Weights of a small mixture-of-experts language model, trained from scratch on English Wikipedia: a sigmoid router.
Below are experts of layer 7 (counted from 0) of a mixture-of-experts language model. Rows are named router (the router's row for the expert) and show model dimensions 0-223. Each number is 128 + 32 x the weight over its row's rms, rounded and kept within 0 to 255. Numbers have three digits each.
After each expert's rows: "gets" lists some tokens that make up at least twice as much of what it gets as of all text; "comes before" lists some tokens at least twice as common just after its tokens as in all text. This comes from a sample of Wikipedia text that the model never trained on. Tokens count by the router's weight.

# expert 110
router:143075114074121122208167106091131157079149141185119166154096112092130119083147164094114165096158154125135149184142122069145097121182097125151135120077104118159132142103162163135086160160120080084139147115121119042155165152098153123124094113171142138124107094137179036139143106157126128117162154116110135104182114095173147131136099111171138122185126120149087157129074118113118133084133111133116089156146184142119085102118126091114161142161142110142125030094124123164118146135178087113170121148221198127097142140146091167134121134174144121139144083145123135123100120136096087036118126148167098141180144129074106104149128135118107089144052158135174120068160147045121084109065
gets: ",", " that", " where", " when", " However", " but"
comes before: ",", " the", " he", " it", " they", " she"

# expert 112
router:207079083120113154193163130044142104118162160142117119170154155051069135055132120131118154086124179166120159176170107135093126091118068127153200136110096161161148138150101170113102124136094100106075118134168152062140201128140146130154092131126126090133153089097151100164143068151137129171150213121180132169172158085154186147102103118134138200169092145168082139080126134111133139159113138116083062130066121101122125124113117083086156135157126131155129101102156176158160153181159089177160096144126150132122184132161125107130124128109109160153112118150075106165120135166104121083150095152185197143132143123138152185137186112106130083119108157136134133121165149118111151088112
gets: " 1", " 2", " 3", " 5", " 4", " 6"
comes before: ",", ".", " million", "%", "–", "5"

# expert 33
router:188100121105148157201137119012179114090128163158152116183151124126091143083151108136128176107126172175143192140183099069118132153163095120151138101106057133141165122137151154105124098100068135120073217147106100102121170095149189164161103163178102115093143140153150093139143101146120133080177159107134149121152128115212154069149090104194132123127163137154159108133097106062114161097113165136104140158139123174125152081116135097142148155169099072136144064142107112131114152170128166149127118139168119168128161131202135133124111114197094119110111084144093098133109102102074102097149094152139156162132177139094136156110112099100115152148097177065169134158151153122097129144080
gets: " his", " the", "'s", " her", " him", " their"
comes before: ",", ".", "'s", " and", " in", " to"

# expert 12
router:178093108094142090161180107127150031060140145154111127107118133144099121083099139139107153147117152133093134145163152066090152155128156173158171129153061143121111153089140162144126076112059164105068145120097099067166205089120133176127158078120154090105141080124138062167182099160179132163144169133168152113138154150182121132178174100112078143099126123181145168128100152114094134099113186074147053164155144143126143119107136058122113173141126169154157139130145141120135066117135055173124086117175142132089171104172098124069126093135126104183101110179079144134116115068104077112119142163112147191136138175129129165152145085145138077121118161114155154126155131138139119119127
gets: "\n", " re", " al", " inter", "|", " pre"
comes before: "-", " ", "p", "f", "ed", "c"

# expert 3
router:173050086148131175219182147118132130079150147105148168104127174066112152106124137114119117137122176171118133164125109136133133140131139128110210111163109135160093113099131137123146186129102105113128180106113167132198173105127176122100102079164157161150107156110168084151137100152110124127153135179149100070157081169160158105168113075204172153118170096166138158159093110115112204109099124125149097123156191133091089144090133059144142143172120132152143111147141187135121152142139136117143098197119135170138172094209130149092104128157106074172111096103100105110152085139078145108147121152157196153131145168117114141143108041145153072154085159100146128190151152112155129158107
gets: "\n", ".", ":", " List", " part", " as"
comes before: " of", "\n", "-", " -", " for", " that"

# expert 7
router:133059125119104132158171069098165085049214168146145108104163132107121154067122127147080149109141181181114184124138142095134115214137094127125145110129136182190122130144104153114112080127128135145145164133129120092151181140151161086128149140140173106078133098121114100161119151158122149134158173120095149093172148160150161138110148126177150105145109143172138145079096147096182137144136103150128097158162101098141122083126134015091130173169076165085139102082107150125135154125167144116145132143190121100150067140209090147116119089166112131104136062135087118162102121111164132144147125140096211150126131143143104121141166107085144026133086124084163131204150114121121124166097
gets: ".", "-", "==", "\n", "===", ")."
comes before: ":", "\n", " The", " In", " He", " It"

# expert 32
router:140092143108124126156175127096193101055186130156098151140151155133098186057111158130138153154181169155116170116125168093110146182153095180159114151077102180221086121166076106124107144122109129119142139147151139097167192130130132129131121079133145122072107078122131114187126076168042128113128144110158152101160131136154145134139117061135135160137128134101158158093104059131132152113086138128144113140142129167089135097071046090130108172106116141136103146092130149121168132175139126191125122099195111113123117121177097137070111074149098155116183092092134110142063126131133162166157063151090159149169137138110129140149176093120135030149097173121131110177133135078122107162115
gets: "-", "\n", "|", " well", "–", "\n "
comes before: "-", ":", ")", " -", " –", " as"

# expert 96
router:189031100138134136144126137138138074056168137129133161113166149085092127095082155152129134170116144160105184134119083073091152150128094129104139092114080113185187176104179125090115129155110143072051163088120136105159208081173097130147080132122174118113139123169149096170148086211102147134156139067113102125158123145107147133102095094108135140087159099128069100155101099103134137114153166168109126126101188133114114137091127075136148158153088155143098135071144185156141171113151111140125135111210143134089184148157059116137103116203103101137140117105077125132077103140123129087101128177096154141140151176114119163126138154100189090154110132104168096174160174095124121112146
gets: " ", ")", "%", " 0", " —", " JPL"
comes before: " |", " (", "%", " ·", " Racing", "("

# expert 104
router:161060136141143129133159122110132076061134161187169140163159133081090137099160173114148170132134165123111157176107124087152157131136116156149157124105086160186157120161138115165150123113066061112067195100126148144152216101143138107130145159153105124149086103162129047139152111154125136138179140107166158159168099136137152107090151101146154125110114104149118157126079100077147084160070123102076103136149136131094150058115099084108153152159101157124136092089134153122123168141209075119118106114178122131081186196186137137080119131115118139136160116107097097127141163159105168112147171106131138103099123148120127155153194114115161023130056151146133154160191132114136121066081
gets: ".", "–", " (", "°", "′", " $"
comes before: "1", "0", "2", "3", "5", "4"

# expert 102
router:174104167151093110172115095047142098096160150142138140122155173066075133088127117098097117104091152142121114181162151121079072117129119134157087159136068177166159117144106101133090125101104048141121170102138120096141229113163148142147122171141118168134100115103112072168125132179105169118181169127129076128161131148183107105100130156129179126158133139193164135155119138148110174115146152104122141152108142083136144102133080079153139125148095143130118070151117167171129122152078121130163095168211121084126162132145088134140108103205093095175138123156096139137090180138077148117094087154120172123117160102135156128114126126100180000140091121064158113140155135132100117157105
gets: ")", ":", " /", "\"", "us", "ia"
comes before: " (", "\n", " /", ";", " –", " B"

# expert 17
router:177092104116146067175156093132138074117161156184117126128159106085119155078092155119146143155155145156058101144129109122136139163143146196116129124139066156151199111121176105148124163159087124076119146117109113124128194075143174126157114128172083097137111145136109041140089131198098131153138148162162103110154116151182183089143161095196125171124168119163132113150136125091125092080159189141164146142110092181116123114106113066145124098119146127141153083135175138172166174197133072149130140155188125074071124121177127124079083126153071120124176068151108099092130146159150115079165112159169134141171163164134131156128174103115165094137128194097166152173143139154096106158106
gets: " |", " United", ",", " (", " in", " of"
comes before: " |", " United", " States", " USA", " Kingdom", " France"

# expert 111
router:182096109133178146196196151126173126078142130163107147144099126098130087051096094092121117129132144120083197106150169144096138165112074155099151096147102140181150153082116167176158152148101092065160155090124142082143167098139134123172079102101148107132093124117163099174185111134087129120130160167101123133153126147157184113159153160147132097164152072131099088131115188095132152147140108086143121139143180135122145148060070088147185114156108147135090106089205112128163135125160110165160154126236179100135117133194135148098108078145111124143156105107126108125120154104081109120150084142136165131104114175109088147130183057130184062155075121107130103125160178113132098160121
gets: " as", " |", ")", " –", " and", " As"
comes before: " a", " \"", " ", "-", " well", " an"

# expert 76
router:138087091130082117178231097111135125080169157110106128160131105120110150101119126095154187151161197101115137147156126118132074101159107107124189092098157134148197088123086108149144174116088098076122129135103067099122198119142185119105139164123122079143094149098130109135174080156088164122172140104154074120121124139124153126133136105103115183116143100101107099165102123071108130082111166151112104177073174176123148129078121073119114138162127149147130122128125137156124156155122085109168165141185167148145163100141139134108080086249100121127114091141073067104105123059120158121125083155101202137104134152069106150130128159140150081153093130117174114138136190116116108080069
gets: " |", "|", ";", ":", " on", " October"
comes before: " 1", " 2", " 3", " 4", " 6", " 5"

# expert 40
router:228111097120106120208157126122133094081141187176180090179159174108069125095137138104133134152097163168079114106153162144083107162165060112149188079113097119187134174103121126110112135114054080143060137136108134071103155104156177110186133135158106088130080159103150073202132099148174136132146149129116142119141125140120176136152127084165128139151153102163132143130079107022117112129110104121110123156102120137143092130122115076106146148133102124156148129066138121118142097183157113114180143132194148106149151124094119190085105094126145068147078103116101127103160146130118096073137128159095128133160152144123159151144149130106123073148066175086156094139099161154067085121136
gets: "\n", " in", "–", "In", " (", " In"
comes before: "==", "===", " ==", "The", "In", " ==="

# expert 118
router:169113146107148121202188069105135092122125189146106127192170149080081111040096150111166143098140128120129168095108125065052158108169076141212140079121124178184155163132117093134193109121106126108166148174103122100118196105188148111120175157114120114105130145157112038178143115124095101103133131129160122116123114150151194160112115141171111196122182098189135141070093115109080137119159144091135091155134136133128101126118093064137109103140122188176105100098124182100156128138161124159118125158128117085156153137144116125150079121106126118159113102103081086116122191142073159109148114134125152161081135192067132143130165095111100124160123138126165160157162113104097100089120
gets: " (", "1", "2", "0", "3", "18"
comes before: ")", "),", ").", "–", ");", "):"

# expert 24
router:155072084167125146152135113104168107079202171120146101134150114114127154114132148131131154146175208114124143097119136117094116092185088159166153116142140135139146135152105147138179111142103121067090164117144122118209167127151143154109098133111150096145117107136126094155166131175117192113175135169106091074172108159182184091154107165167072143135168121115097109110040096087095135119122121117126152170082131094122139144113089035112148148124092149143103116140170189167201223102151153140142130111174123144102174157138118186145119071183115067113117116090101128089172167136134127129147096182175156145153134127110157137104142119137137053169079153120163110137201156160107101093110
gets: " was", " is", " were", " are", " be", " as"
comes before: " a", " in", " the", " an", " known", " also"